Experts of a small language model.
Size: 11 layers, width 320.
Experts: 32 experts in each of 11 layers, 160 tanh GELU neurons an expert, 3 picks a token, a softmax router.
Training: a variant of Adam for the experts, 662M tokens.
Below are experts of layer 3 (counted from 0) of a mixture-of-experts language model. Rows are named router (the router's row for the expert), up (a neuron's input weights, with its number) and show model dimensions 64-127. Each number is 50 + 10 x the weight over its row's rms, rounded and kept within 0 to 99.
Before each expert's rows: "comes after" lists some tokens at least twice as common just before its tokens as in all text. This comes from a sample of Wikipedia text that the model never trained on. Tokens count by the router's weight.

# expert 26
comes after: " |", "|", " /", ":", ";", "N"
router:56 32 52 44 56 33 48 65 56 52 55 50 52 52 73 55 61 59 49 45 49 57 53 56 40 54 48 50 37 59 43 49 48 47 43 34 56 58 57 58 36 62 46 43 53 38 60 64 52 64 55 40 47 52 46 39 50 67 52 70 44 39 32 56
up0:38 60 26 46 63 73 53 54 63 69 48 61 67 57 49 54 58 46 46 48 43 50 59 60 51 52 50 51 32 56 43 43 44 71 53 46 37 67 42 50 55 48 53 42 59 49 64 57 46 51 54 53 42 45 52 42 44 36 52 69 54 64 40 45
up1:44 63 40 49 67 63 53 38 59 67 46 54 51 60 71 54 53 47 44 56 42 40 50 47 46 59 38 44 50 43 59 46 46 55 52 47 45 45 30 52 56 56 38 48 45 50 53 53 38 46 55 69 43 49 53 62 45 62 47 32 60 54 42 48
up2:58 66 49 57 42 30 43 50 54 58 37 66 46 58 62 60 40 47 40 51 56 59 60 41 49 58 57 43 58 65 66 58 49 33 45 52 40 56 43 38 60 73 56 58 46 53 54 50 39 52 52 46 60 66 79 64 41 45 37 51 43 40 49 47
up3:53 40 49 65 52 51 52 63 43 49 41 45 48 52 60 31 58 44 59 42 37 52 57 58 53 47 57 49 47 41 52 52 39 68 50 36 40 58 73 38 48 50 54 37 44 48 51 43 31 53 62 54 28 50 52 47 36 40 46 46 55 71 56 45
up4:49 71 66 31 50 54 58 48 58 49 42 49 73 71 37 51 43 48 54 50 39 40 56 53 38 41 50 52 53 37 49 52 37 65 52 45 58 41 50 60 52 53 31 62 47 54 55 55 46 39 47 51 30 44 44 36 53 71 47 37 58 57 55 58
up5:56 39 46 57 37 56 56 62 44 51 38 53 50 43 67 54 65 44 55 46 32 52 57 53 53 37 60 61 41 66 44 64 62 46 41 54 58 55 68 49 60 27 54 49 45 51 48 57 59 58 58 33 31 42 55 56 52 43 61 65 49 56 57 50
up6:44 58 40 45 52 44 45 22 55 44 55 38 53 72 45 54 52 50 45 55 64 53 48 47 54 49 64 48 61 53 41 48 54 58 40 40 51 66 56 52 57 59 50 45 41 45 47 58 45 56 72 42 40 36 66 42 56 57 50 70 39 47 41 46
up7:43 65 38 49 41 61 72 47 39 30 53 47 52 53 74 36 41 59 45 71 37 63 49 43 40 49 54 54 35 39 45 61 60 54 49 40 44 47 46 55 45 43 49 45 45 55 62 63 54 53 46 64 36 62 45 65 42 52 48 64 38 46 44 72
up8:49 43 62 45 67 41 29 57 46 61 62 47 46 54 38 56 53 38 46 52 73 39 34 45 53 57 47 51 41 56 57 37 54 54 46 30 58 57 46 60 44 55 49 50 35 39 43 68 49 53 54 62 52 52 26 39 46 33 60 56 57 55 53 38
up9:52 52 61 66 52 49 57 32 54 47 77 48 52 45 25 49 45 41 43 60 75 54 56 69 42 44 42 48 62 62 37 48 55 55 52 54 39 42 47 53 59 38 51 51 57 49 31 59 54 47 41 56 60 56 68 49 31 26 56 49 45 47 48 52
up10:67 39 49 55 47 39 48 56 61 43 70 54 47 63 56 51 68 50 51 46 34 53 54 60 47 53 45 50 55 61 46 50 53 45 53 46 50 59 51 40 69 58 52 52 52 57 43 60 54 65 51 54 52 37 45 58 42 57 49 61 34 42 49 49
up11:46 54 43 55 42 59 71 36 52 48 52 54 45 64 29 56 57 28 53 52 71 29 38 46 33 43 26 52 44 59 42 53 51 52 46 58 46 52 34 60 53 42 50 46 46 52 55 54 52 27 53 63 64 52 54 43 44 43 52 43 40 50 53 41
up12:48 55 54 44 62 63 52 49 50 59 47 41 58 60 51 43 42 55 42 44 63 71 53 56 59 46 57 61 45 65 43 53 53 63 46 46 43 45 52 54 33 39 26 47 60 39 46 56 47 47 55 43 45 56 53 43 58 31 54 69 47 42 49 58
up13:58 30 53 61 40 25 40 47 27 42 47 51 45 60 44 53 57 56 42 50 32 64 50 69 51 39 58 68 32 48 48 63 54 45 48 35 53 54 60 61 39 13 58 41 48 57 44 64 64 58 58 51 43 49 40 41 46 47 68 39 60 56 53 53
up14:54 70 62 67 54 47 39 46 41 50 57 54 46 52 66 64 39 44 38 72 62 65 34 38 38 55 56 45 37 63 41 58 56 52 46 36 50 46 35 53 48 54 27 50 48 50 43 49 52 48 38 57 54 55 42 49 50 53 45 46 48 46 54 51
up15:52 49 56 72 53 59 58 30 71 60 50 41 61 43 42 73 53 62 47 52 45 52 42 52 54 58 56 61 50 46 53 47 42 57 37 71 23 40 39 69 31 55 34 45 49 45 51 47 43 49 69 58 50 51 30 41 40 49 53 54 52 27 46 59
up16:43 42 46 27 42 47 51 54 59 47 54 49 50 53 61 51 60 42 51 53 56 41 44 18 51 50 51 50 33 77 45 55 66 37 51 40 52 49 66 53 48 63 52 47 40 43 47 43 65 54 44 50 61 53 44 50 49 55 56 70 37 57 51 25
up17:49 42 39 69 45 42 67 47 53 45 45 49 55 56 38 48 56 59 45 55 68 43 57 52 36 32 50 50 58 37 39 44 56 45 49 49 21 52 47 62 54 45 46 31 41 54 38 43 50 37 56 45 53 43 51 47 30 37 46 33 42 55 53 47
up18:34 56 38 53 47 57 61 62 66 55 47 53 49 28 45 49 48 42 59 59 41 31 52 65 59 61 51 55 35 44 56 60 46 73 64 42 45 48 42 52 55 55 32 49 52 47 68 55 48 56 56 54 44 52 27 44 43 34 51 75 55 69 45 54
up19:45 32 53 62 37 49 43 44 51 41 46 45 47 39 54 50 48 40 54 53 60 21 54 43 46 48 48 53 47 52 39 37 50 40 43 53 49 58 36 48 40 65 62 47 60 45 45 62 59 60 51 60 42 45 66 44 43 58 59 48 49 53 41 73
up20:50 47 45 49 45 67 52 26 74 50 53 53 53 55 55 42 54 63 48 51 39 38 59 56 57 47 54 56 40 59 37 62 43 47 39 41 54 53 45 58 56 32 48 46 62 46 74 60 59 39 41 38 50 34 43 31 53 52 46 45 54 53 44 33
up21:42 66 38 55 32 50 42 55 59 45 65 39 62 42 53 47 55 61 60 56 46 53 64 45 57 38 29 45 53 66 59 46 62 64 63 55 51 53 50 37 57 51 64 49 40 43 56 47 56 42 61 58 53 53 66 53 45 65 50 43 41 63 55 21
up22:68 42 47 46 47 47 47 46 46 51 46 67 60 47 43 67 65 53 52 63 56 45 40 53 46 46 42 51 52 49 47 62 53 56 41 41 36 44 36 59 46 56 56 34 34 39 41 55 62 37 59 37 54 53 38 45 41 52 59 47 46 58 59 57
up23:59 69 50 56 48 69 49 24 42 59 40 53 44 50 45 46 38 49 52 49 55 50 56 53 33 33 55 43 47 58 59 56 41 50 59 48 52 37 41 50 56 46 52 57 62 49 50 56 42 33 64 58 40 51 45 37 51 44 47 28 44 55 60 49
up24:52 61 49 41 46 51 41 43 58 57 45 57 51 54 35 54 44 37 38 42 70 40 42 43 28 43 30 48 42 62 57 41 59 44 49 54 41 51 33 66 56 41 57 42 42 47 53 50 51 27 45 66 54 54 47 37 53 41 51 35 41 57 52 44
up25:66 61 44 35 47 61 51 60 55 58 48 54 48 41 57 48 50 59 56 34 41 25 51 50 53 55 66 57 49 68 46 58 38 48 55 33 41 48 62 51 66 44 38 49 46 48 55 69 43 57 50 44 36 30 50 49 44 63 54 48 51 53 63 55
up26:51 61 47 58 55 76 55 49 55 41 42 62 42 33 40 54 43 53 47 47 43 34 37 55 39 42 56 58 60 41 53 48 48 58 47 69 44 46 33 54 52 63 30 45 38 53 56 40 45 40 40 70 61 57 51 57 42 33 55 44 52 54 65 58
up27:57 41 52 54 53 58 56 50 47 55 53 52 52 59 41 49 70 54 56 47 60 47 54 65 63 20 47 60 44 51 55 53 52 52 46 55 41 40 43 56 59 53 40 32 36 44 54 36 64 39 48 51 56 47 49 56 44 27 65 55 48 50 61 47
up28:39 53 55 36 54 49 68 33 56 54 46 62 69 40 63 55 57 59 48 42 41 37 44 54 54 39 44 71 41 60 49 61 53 48 34 55 43 52 34 56 39 37 49 41 46 50 49 38 49 41 39 59 65 45 63 65 47 45 49 56 48 34 43 42
up29:60 61 52 64 31 46 63 59 49 41 38 58 44 46 40 46 44 48 48 53 44 68 61 38 52 49 43 42 34 28 42 54 67 53 50 43 60 33 56 42 45 61 48 33 46 51 57 42 50 66 24 61 66 50 51 65 60 55 50 40 35 66 65 31
up30:45 70 37 47 52 53 60 40 54 50 51 61 52 41 29 51 57 58 42 58 65 54 48 55 42 26 55 56 44 55 50 57 59 50 44 57 43 51 40 66 58 31 47 40 43 49 50 37 56 29 50 61 67 36 31 59 46 46 55 46 46 49 59 60
up31:49 57 53 61 40 62 58 52 49 40 30 49 56 80 53 42 43 38 45 47 62 50 39 52 57 36 48 52 53 43 41 60 47 60 47 35 38 35 42 59 37 46 35 46 31 42 50 59 48 60 44 46 42 52 52 19 57 37 50 61 33 45 53 50
up32:59 49 48 40 49 24 52 39 37 60 37 39 45 66 52 52 49 22 41 63 62 55 48 28 51 60 45 47 50 69 17 65 56 17 32 49 48 62 49 54 37 35 48 50 39 58 25 47 49 42 66 51 68 47 50 38 45 53 55 51 36 42 51 30
up33:49 54 58 65 62 59 34 43 44 58 60 62 47 64 45 55 55 27 56 61 42 59 57 55 40 47 46 46 45 53 55 63 37 70 49 56 48 57 53 54 39 43 57 58 55 46 44 40 44 36 48 54 50 49 33 40 56 53 48 66 54 50 35 62
up34:38 47 49 47 45 67 73 40 64 47 54 52 45 57 23 50 59 45 44 44 59 26 60 49 43 48 45 56 40 59 55 51 66 51 50 70 47 48 35 48 56 35 53 53 40 47 45 59 40 51 68 60 61 46 50 57 36 55 55 45 47 44 49 45

# expert 8
comes after: "0", "3", "5", "4", ")", "6"
router:53 39 52 42 53 41 41 50 47 43 44 54 63 55 62 65 61 55 52 54 49 55 34 63 47 48 54 52 34 47 28 51 54 57 42 50 47 64 58 59 46 49 33 36 25 47 44 66 63 61 61 38 55 61 43 56 40 57 58 60 55 35 44 57
up0:31 42 58 53 54 61 43 44 23 60 59 56 55 41 55 61 53 63 61 53 60 21 63 44 45 47 48 45 48 52 46 48 42 37 58 63 43 57 42 42 54 69 66 54 62 38 65 51 49 45 48 25 46 52 51 50 50 58 65 36 66 50 37 49
up1:36 47 51 63 49 51 62 49 51 54 46 51 58 55 59 43 54 55 51 53 64 42 38 74 51 38 52 51 47 54 40 47 47 50 61 37 51 61 36 68 51 38 38 48 38 57 71 56 67 37 71 52 54 40 62 45 42 43 48 58 46 54 59 46
up2:48 55 51 32 46 58 41 55 32 60 40 54 51 43 38 68 54 45 49 47 66 60 52 56 26 71 59 44 49 69 43 43 49 55 44 67 45 58 59 33 46 68 51 47 67 45 46 45 46 29 66 41 43 63 42 47 49 51 56 54 49 40 53 42
up3:37 41 48 58 56 50 57 30 42 44 55 49 66 65 52 56 65 40 50 50 48 48 55 62 46 67 35 57 41 50 55 31 53 61 53 34 51 70 51 63 49 65 35 55 47 44 58 46 43 39 51 61 34 47 44 38 50 48 44 41 52 59 35 47
up4:49 57 54 64 53 42 68 27 63 47 51 71 59 49 37 39 55 46 40 59 65 29 45 53 61 49 54 46 41 44 46 41 54 37 50 66 56 59 42 34 44 52 47 50 34 39 55 41 42 44 51 60 49 62 58 48 47 42 49 50 43 62 45 34
up5:48 39 44 29 40 58 48 61 70 53 57 41 49 50 44 49 56 42 56 57 51 26 33 27 37 57 59 44 36 64 45 62 49 27 50 48 56 43 61 42 53 48 64 57 46 51 54 52 66 46 54 37 47 50 44 51 47 49 65 49 42 51 59 60
up6:50 46 39 62 46 51 62 58 32 71 56 55 62 55 53 47 44 60 66 49 35 61 43 44 33 40 54 43 62 56 32 55 47 38 52 50 42 59 74 52 51 57 33 46 48 44 63 54 48 55 52 40 42 51 49 45 36 58 64 72 52 47 41 63
up7:58 59 56 52 52 50 44 48 65 78 73 54 60 57 62 48 51 38 56 47 55 50 52 47 27 58 41 51 52 48 53 59 52 33 45 45 41 69 62 34 56 47 44 56 53 46 52 31 39 39 45 12 48 50 36 49 39 54 58 55 54 62 49 33
up8:50 26 48 51 49 47 74 64 53 26 48 66 53 44 55 42 55 74 49 50 63 47 45 53 52 60 53 52 44 46 45 48 50 50 50 52 69 44 37 48 48 49 42 47 33 37 67 51 53 50 61 55 41 61 47 45 41 43 59 64 43 49 42 61
up9:51 30 53 58 60 55 40 47 36 47 33 59 41 40 62 49 64 36 56 54 30 52 61 65 42 48 49 39 51 53 47 49 53 53 50 56 54 50 66 39 51 58 34 63 46 40 42 42 52 56 69 54 44 48 71 37 45 59 48 53 59 50 59 40
up10:57 50 46 52 52 42 41 44 35 39 51 57 42 55 46 33 54 55 40 53 61 34 44 52 67 23 51 42 47 44 51 53 57 48 56 39 29 58 53 64 55 43 38 56 52 58 51 43 55 53 66 52 70 70 60 39 62 63 55 60 50 40 58 62
up11:50 22 43 49 51 53 33 62 59 58 59 45 74 41 67 66 52 59 41 52 54 28 43 34 24 70 49 56 54 63 52 58 52 50 50 46 38 60 46 47 53 51 55 36 57 41 55 41 51 52 35 48 53 43 53 53 45 60 47 53 53 67 37 30
up12:44 45 40 42 52 48 61 46 37 49 44 69 66 53 59 56 67 51 58 42 66 29 61 50 60 51 36 49 46 68 40 33 51 37 34 37 46 57 65 54 44 54 46 48 50 34 43 66 56 36 69 52 35 61 63 50 29 56 63 63 41 58 40 44
up13:52 55 45 65 41 54 66 35 29 60 35 47 47 51 52 46 62 61 48 42 62 45 69 57 61 38 49 42 63 45 47 46 47 48 58 55 46 29 49 48 48 41 65 59 57 49 37 44 49 62 66 52 48 41 65 51 58 50 61 37 49 42 62 41
up14:37 53 58 50 54 39 58 48 38 39 52 57 58 54 44 52 55 55 46 41 73 59 44 53 52 62 46 46 34 66 42 48 56 48 48 54 53 43 55 68 37 53 67 54 49 34 52 65 66 51 58 64 42 59 49 43 36 47 73 64 48 33 51 42
up15:38 46 50 73 38 44 42 32 49 34 42 48 66 40 63 42 44 68 43 49 62 48 46 42 54 55 52 62 43 41 51 43 75 57 47 50 49 66 42 46 53 42 57 42 60 42 56 64 54 56 41 60 41 63 39 52 44 50 51 57 48 62 38 53
up16:50 52 48 53 45 40 43 50 44 55 50 52 63 61 48 36 45 37 56 28 40 49 57 49 49 55 38 60 61 52 62 48 36 46 57 40 51 43 68 45 48 61 47 56 57 42 51 59 25 50 44 41 46 51 65 46 53 49 42 47 44 56 46 43
up17:48 44 44 49 45 46 60 45 27 38 61 57 54 58 46 78 60 65 54 40 52 48 62 49 50 45 44 46 32 57 28 36 56 51 38 36 52 51 61 49 47 53 54 61 51 41 40 44 62 46 57 34 43 50 63 39 54 53 54 53 51 45 45 27
up18:32 51 52 54 45 42 39 34 54 29 61 49 51 60 47 50 42 52 63 27 80 58 48 63 52 46 46 45 55 51 50 58 54 54 47 44 34 51 54 70 35 56 42 43 51 43 47 69 52 45 52 30 49 41 68 44 35 44 53 40 47 64 54 31
up19:47 40 47 55 50 52 54 35 56 12 71 53 70 51 56 44 56 54 57 47 53 19 41 54 51 60 53 45 60 49 29 62 63 38 54 29 66 48 51 60 62 54 56 39 46 44 50 46 58 59 52 48 59 44 45 51 57 54 57 69 48 42 50 46
up20:45 33 44 62 48 49 40 57 32 45 49 55 57 66 54 45 57 62 44 49 53 37 66 51 47 39 46 49 46 61 36 51 39 45 46 43 57 64 61 44 51 43 59 49 52 55 46 50 63 53 40 35 58 51 54 39 51 45 60 55 42 66 50 39
up21:51 52 46 60 39 45 50 37 60 45 52 61 57 66 46 52 57 65 61 45 56 44 54 51 53 26 56 64 52 43 30 46 46 49 43 31 44 47 52 50 45 68 60 41 47 50 38 67 59 53 56 62 43 57 45 40 56 61 46 49 41 58 53 49
up22:52 44 64 57 36 55 36 50 55 43 57 60 70 46 42 58 61 41 49 49 51 39 61 44 51 38 48 49 55 50 45 36 54 43 39 62 31 61 53 44 42 50 54 35 43 42 65 46 63 51 49 65 47 70 48 51 42 56 47 59 51 69 57 30
up23:44 47 44 73 41 43 65 21 53 35 51 45 55 60 50 56 50 68 49 55 47 47 52 54 51 53 50 52 40 47 43 58 50 45 52 40 63 61 48 71 52 73 66 56 63 59 38 65 57 64 62 67 46 34 59 44 41 54 54 57 41 35 45 62
up24:45 40 55 49 45 45 34 57 43 51 72 58 51 41 52 42 57 48 54 52 65 47 42 50 44 52 46 41 56 45 33 37 49 47 58 52 63 70 44 35 50 38 28 41 43 51 61 60 57 47 60 58 40 64 30 58 33 57 64 59 46 54 57 57
up25:48 45 58 71 50 51 58 44 34 41 57 48 50 62 51 46 46 56 45 49 53 21 60 55 48 38 36 45 48 49 53 56 52 46 47 42 45 32 49 50 51 41 25 47 48 44 52 52 52 61 58 58 51 33 54 39 49 54 53 53 52 46 49 65
up26:44 35 54 65 48 57 56 48 40 47 46 45 41 65 62 62 49 57 44 63 62 34 40 49 43 50 58 56 58 54 50 43 51 34 47 52 31 61 40 64 45 48 49 57 49 42 62 40 58 58 55 56 60 23 60 47 37 47 50 56 63 52 39 45
up27:63 62 55 55 48 37 48 43 71 44 20 67 57 61 49 48 52 50 58 51 50 50 44 60 46 40 54 39 45 45 38 64 47 41 47 54 37 67 50 59 51 44 63 50 54 42 56 33 65 48 66 49 41 53 54 44 47 39 46 46 56 46 58 42
up28:37 50 60 41 49 57 53 52 26 67 43 51 55 46 45 62 57 38 53 34 48 48 46 64 61 66 31 56 46 39 55 38 45 63 44 45 42 52 51 59 57 71 30 46 53 50 43 67 31 41 70 48 38 51 51 33 42 45 42 38 39 53 38 33
up29:68 40 53 16 42 44 62 65 56 48 25 58 34 41 48 55 54 48 64 49 66 40 45 43 59 40 47 49 41 62 48 46 45 47 56 45 49 62 61 47 59 56 60 57 48 46 53 73 56 47 53 65 49 53 56 46 52 58 48 58 49 47 45 44
up30:42 33 42 63 45 60 57 39 28 34 48 48 60 64 52 55 57 56 47 45 69 61 48 53 58 44 48 37 46 45 48 57 50 38 61 43 39 51 65 54 55 54 45 42 60 46 53 51 63 53 57 45 55 68 42 61 40 62 58 58 48 48 51 51
up31:54 77 58 41 54 36 18 50 30 41 27 59 39 58 64 51 57 44 47 43 46 59 37 67 58 39 49 55 44 64 31 39 52 53 55 43 37 39 47 54 37 59 31 48 55 38 47 53 56 58 61 49 51 51 62 43 47 40 55 53 56 43 53 54
up32:38 38 47 57 51 48 42 48 45 70 60 64 72 59 46 60 56 61 54 39 48 47 53 46 53 68 37 53 39 58 35 37 54 41 36 44 54 53 51 56 44 50 56 48 53 44 58 54 58 36 54 48 42 61 56 45 20 37 58 74 51 43 42 31
up33:50 59 48 50 51 43 69 26 38 65 24 52 45 49 64 57 43 40 48 50 57 41 46 57 47 41 61 57 59 62 52 40 48 48 51 54 46 39 62 55 29 45 41 48 54 51 41 36 59 52 45 44 54 44 59 43 66 50 50 52 45 34 54 43
up34:40 38 55 56 70 52 72 50 50 59 65 67 62 52 65 54 44 64 56 48 52 47 55 60 45 66 42 60 37 54 52 42 38 45 56 53 57 66 39 60 60 56 45 55 38 33 66 50 33 55 54 60 54 44 49 52 37 40 43 56 59 50 20 42

# expert 28
comes after: " |", "|", ";", " in", ":", " a"
router:52 36 49 43 51 39 44 45 43 43 53 60 62 51 70 61 59 68 51 48 42 64 60 57 38 50 31 58 45 57 27 49 53 43 44 33 48 41 51 61 53 53 34 28 51 37 39 48 55 59 47 46 50 54 39 32 46 48 55 64 47 45 42 51
up0:57 26 48 31 56 37 60 50 49 22 50 42 54 54 52 66 61 50 49 39 40 40 50 50 48 59 53 68 26 47 40 52 47 45 24 40 51 45 61 64 44 66 58 38 52 36 57 63 47 54 65 36 44 41 51 44 36 67 52 57 56 41 41 60
up1:43 48 54 49 44 36 53 51 48 37 73 63 78 39 40 62 71 45 51 42 53 58 48 58 52 65 57 44 35 61 34 47 51 44 28 50 45 65 49 55 36 50 51 35 47 46 56 61 53 34 64 42 42 60 38 50 33 56 63 66 41 42 55 60
up2:49 42 41 53 55 51 54 51 52 68 48 69 67 23 59 54 61 57 47 59 33 60 51 66 46 55 45 56 38 51 58 51 55 65 53 55 30 50 44 55 52 52 55 43 51 54 70 55 51 50 70 44 51 50 61 60 36 41 44 55 64 58 49 47
up3:34 39 41 38 54 40 46 43 64 45 45 80 67 61 53 69 60 44 51 61 40 55 49 60 53 54 32 58 49 49 45 60 48 52 34 50 26 48 41 66 45 42 35 49 30 40 60 58 65 43 55 33 51 60 37 59 30 42 44 69 49 30 45 38
up4:57 45 39 39 48 38 71 67 50 52 58 51 61 63 59 74 50 50 51 54 50 46 39 36 52 43 57 57 44 51 44 55 54 48 34 43 56 50 48 62 44 59 48 32 45 51 47 36 50 41 48 44 60 33 63 61 44 62 51 57 45 32 49 38
up5:59 52 51 44 48 51 25 42 38 54 58 49 57 86 60 50 52 82 49 59 52 64 53 62 42 59 58 61 49 38 54 39 45 53 56 27 52 50 51 56 41 37 48 52 39 48 57 46 56 61 63 53 57 48 40 40 54 56 48 55 61 56 52 44
up6:42 46 48 53 46 50 55 63 72 35 54 68 38 46 59 61 43 72 49 57 65 25 30 44 50 51 43 49 44 46 40 40 51 44 44 55 35 36 60 59 36 69 47 51 52 36 63 68 49 20 71 43 53 47 63 46 44 61 61 39 39 50 47 60
up7:58 43 60 41 54 36 59 50 48 30 43 76 67 45 56 64 67 54 33 50 33 55 38 48 51 53 59 55 28 58 28 59 51 54 33 45 45 52 57 52 51 51 63 47 47 31 66 67 62 51 63 48 43 60 46 48 46 62 55 62 48 41 52 54
up8:51 44 48 35 58 38 58 56 46 48 52 65 53 42 60 63 56 66 48 53 44 49 44 59 37 69 53 60 31 39 38 42 51 51 39 31 53 63 41 61 49 55 55 48 38 37 70 68 53 70 59 32 47 44 50 50 38 54 62 60 34 53 40 45
up9:46 46 39 32 56 39 49 53 57 27 41 49 46 49 57 68 72 56 40 42 59 49 36 55 52 58 41 65 37 54 44 52 52 44 31 39 61 46 46 57 39 58 55 45 43 39 48 44 45 34 57 33 52 48 55 45 39 58 56 71 42 35 36 49
up10:36 34 59 42 56 33 50 60 58 60 33 51 41 52 58 60 53 44 59 38 47 50 41 45 31 54 59 60 39 67 44 48 53 64 43 43 61 50 53 52 55 77 51 43 53 34 77 45 38 46 64 51 61 67 53 55 43 50 42 67 61 58 39 44
up11:63 35 56 54 60 38 44 39 40 45 39 63 64 45 55 53 80 68 43 33 54 64 51 53 50 45 45 57 35 64 28 54 54 57 45 57 38 49 38 65 42 54 42 46 52 42 51 58 43 53 58 47 38 44 56 31 38 65 53 61 49 40 45 51
up12:38 49 43 71 51 45 45 62 48 61 63 53 54 54 47 52 59 68 52 56 36 58 49 44 38 53 41 56 54 38 12 60 45 47 53 58 68 64 68 44 54 45 47 40 58 39 45 53 44 55 46 54 58 54 31 70 47 47 59 54 50 50 51 59
up13:38 43 50 57 60 45 39 44 73 31 63 45 65 57 60 61 45 70 45 55 66 57 44 61 51 52 33 55 48 64 27 53 56 34 31 54 33 58 47 62 25 54 49 34 41 35 51 60 58 51 67 45 50 62 48 55 37 74 51 60 50 30 51 38
up14:45 42 47 40 64 35 59 51 58 34 38 62 57 62 68 74 64 53 50 50 40 51 39 54 44 49 47 45 18 51 32 54 54 45 40 36 53 42 59 43 43 56 53 53 30 20 50 56 61 51 56 54 53 56 46 42 40 50 69 57 45 43 41 45
up15:52 37 41 43 50 39 59 64 56 44 41 66 63 43 44 70 69 62 55 45 43 59 44 69 44 36 46 47 27 50 32 57 51 47 35 46 50 53 59 46 43 51 48 49 35 40 44 66 49 68 61 42 38 46 42 38 55 51 64 65 51 42 47 42
up16:38 36 42 32 50 44 44 42 42 65 78 65 52 53 50 69 67 56 50 49 47 60 50 52 50 46 38 56 42 69 48 35 51 51 38 50 52 48 55 42 52 52 54 34 51 50 46 47 44 39 67 61 50 54 68 60 39 47 60 53 52 59 55 50
up17:55 35 46 39 54 39 56 53 40 37 46 70 59 71 59 74 62 54 49 45 63 53 38 57 42 53 51 49 33 63 36 42 42 53 44 47 34 53 49 49 59 66 52 42 48 36 49 56 47 48 52 47 45 54 53 36 42 57 51 65 65 37 40 49
up18:47 48 47 41 63 39 65 50 43 46 39 52 56 56 42 77 72 54 54 44 51 47 49 57 56 50 47 60 42 65 48 45 50 40 40 40 60 50 60 48 40 60 43 57 42 43 49 66 56 43 59 42 50 63 62 43 31 62 65 65 30 34 46 53
up19:50 46 56 55 44 44 43 76 64 62 45 65 54 49 63 56 67 53 57 39 31 47 40 64 54 47 52 58 39 55 44 56 53 52 38 55 45 57 55 49 48 76 67 35 30 33 60 54 62 46 71 45 36 50 41 32 28 50 54 38 60 46 44 50
up20:41 29 51 46 50 37 56 43 59 29 57 64 58 51 44 59 60 44 57 59 65 42 39 44 41 53 49 47 41 75 64 56 46 56 44 49 34 47 48 38 63 55 59 48 66 48 66 56 51 43 75 60 49 50 53 54 36 52 58 60 43 54 49 50
up21:34 40 45 41 62 24 67 53 52 69 43 79 67 49 60 66 62 53 43 38 33 41 50 55 51 54 44 62 40 50 55 38 62 41 38 47 65 46 48 43 46 59 52 47 35 28 46 63 51 74 59 51 46 55 65 49 26 57 58 56 50 51 49 40
up22:51 46 45 54 61 49 61 49 46 48 48 65 61 48 47 61 54 56 50 30 54 49 44 64 50 61 49 62 32 55 40 49 56 44 33 41 59 51 56 48 48 57 43 46 38 41 49 62 52 57 52 34 56 66 49 40 31 46 62 58 43 38 48 50
up23:37 52 52 48 55 40 38 58 56 54 63 39 66 67 43 57 59 56 43 42 25 51 43 69 57 43 27 60 52 55 48 47 47 55 58 62 72 63 49 55 57 47 70 49 48 47 44 62 32 37 51 42 47 51 31 55 55 44 48 41 48 52 54 48
up24:44 49 55 49 48 47 57 37 46 44 45 27 44 54 75 49 38 71 35 57 38 47 49 49 44 53 48 45 42 46 58 72 48 54 40 23 58 40 48 67 42 42 42 58 52 53 55 35 54 58 42 67 39 64 41 65 51 40 57 62 54 50 53 49
up25:51 40 45 45 40 51 40 60 55 56 66 65 46 50 43 56 61 64 46 52 46 33 40 62 54 46 41 57 48 45 55 56 36 51 53 66 27 51 55 49 36 63 38 51 51 44 79 55 53 46 62 49 52 53 36 51 37 32 56 38 64 47 48 56
up26:37 42 64 46 61 28 75 33 33 52 57 37 47 65 70 55 52 70 55 64 64 61 58 50 43 46 39 50 45 57 54 47 47 31 49 46 35 40 69 66 45 43 36 46 40 49 47 24 51 55 64 65 54 50 55 40 53 52 52 58 51 52 62 77
up27:52 25 47 48 64 40 66 62 52 48 50 48 51 52 58 59 60 49 53 46 46 52 40 62 49 50 46 52 37 51 42 46 52 52 42 37 59 63 57 54 57 58 46 39 38 36 57 66 50 43 51 45 48 56 43 43 34 62 65 57 36 34 56 63
up28:50 33 47 57 54 48 44 56 50 44 48 54 51 54 60 67 58 50 50 48 40 40 34 60 45 50 42 63 42 57 46 53 50 48 39 27 63 44 58 56 55 64 59 50 43 53 57 45 56 55 68 50 32 40 59 38 34 57 53 51 57 57 56 44
up29:57 31 51 57 47 38 53 53 39 41 59 60 58 57 65 75 64 60 40 49 46 48 46 52 36 61 50 57 27 42 35 44 56 50 41 42 52 69 60 57 58 62 47 44 52 34 72 65 61 52 71 49 45 48 51 51 40 57 62 58 41 43 45 49
up30:49 32 36 48 57 44 55 47 46 61 42 44 54 50 61 66 75 63 40 43 35 60 42 65 36 57 52 58 24 61 42 49 66 47 30 55 58 47 56 69 56 58 56 50 48 25 42 57 50 58 65 51 57 66 52 37 47 63 62 60 38 30 41 63
up31:49 58 53 55 47 44 41 38 76 51 61 51 78 48 53 62 53 44 49 66 45 45 36 69 47 45 41 44 47 73 28 66 53 50 39 49 50 51 47 44 44 37 37 38 38 46 50 41 56 55 56 45 65 52 32 48 35 43 55 47 48 61 44 33
up32:47 35 49 44 60 45 59 56 44 61 39 43 59 62 69 58 64 63 46 42 32 43 45 51 49 56 40 55 36 30 67 53 56 61 42 49 52 66 52 58 46 60 64 54 23 39 64 59 50 47 64 52 37 58 48 48 34 39 54 38 59 53 46 52
up33:41 42 53 38 48 41 48 52 53 48 42 60 53 66 74 76 74 60 43 47 58 54 47 53 56 57 62 67 36 74 43 59 52 51 35 45 47 42 53 55 48 57 36 40 46 44 39 44 43 56 60 50 54 38 60 56 49 56 52 64 41 27 34 49
up34:44 39 43 45 51 42 52 69 62 50 35 71 51 46 59 51 53 54 52 53 35 40 35 65 48 48 38 55 47 51 42 56 49 46 49 41 48 58 59 55 44 54 45 42 45 31 56 60 53 50 52 36 46 45 42 34 36 56 54 50 54 44 48 37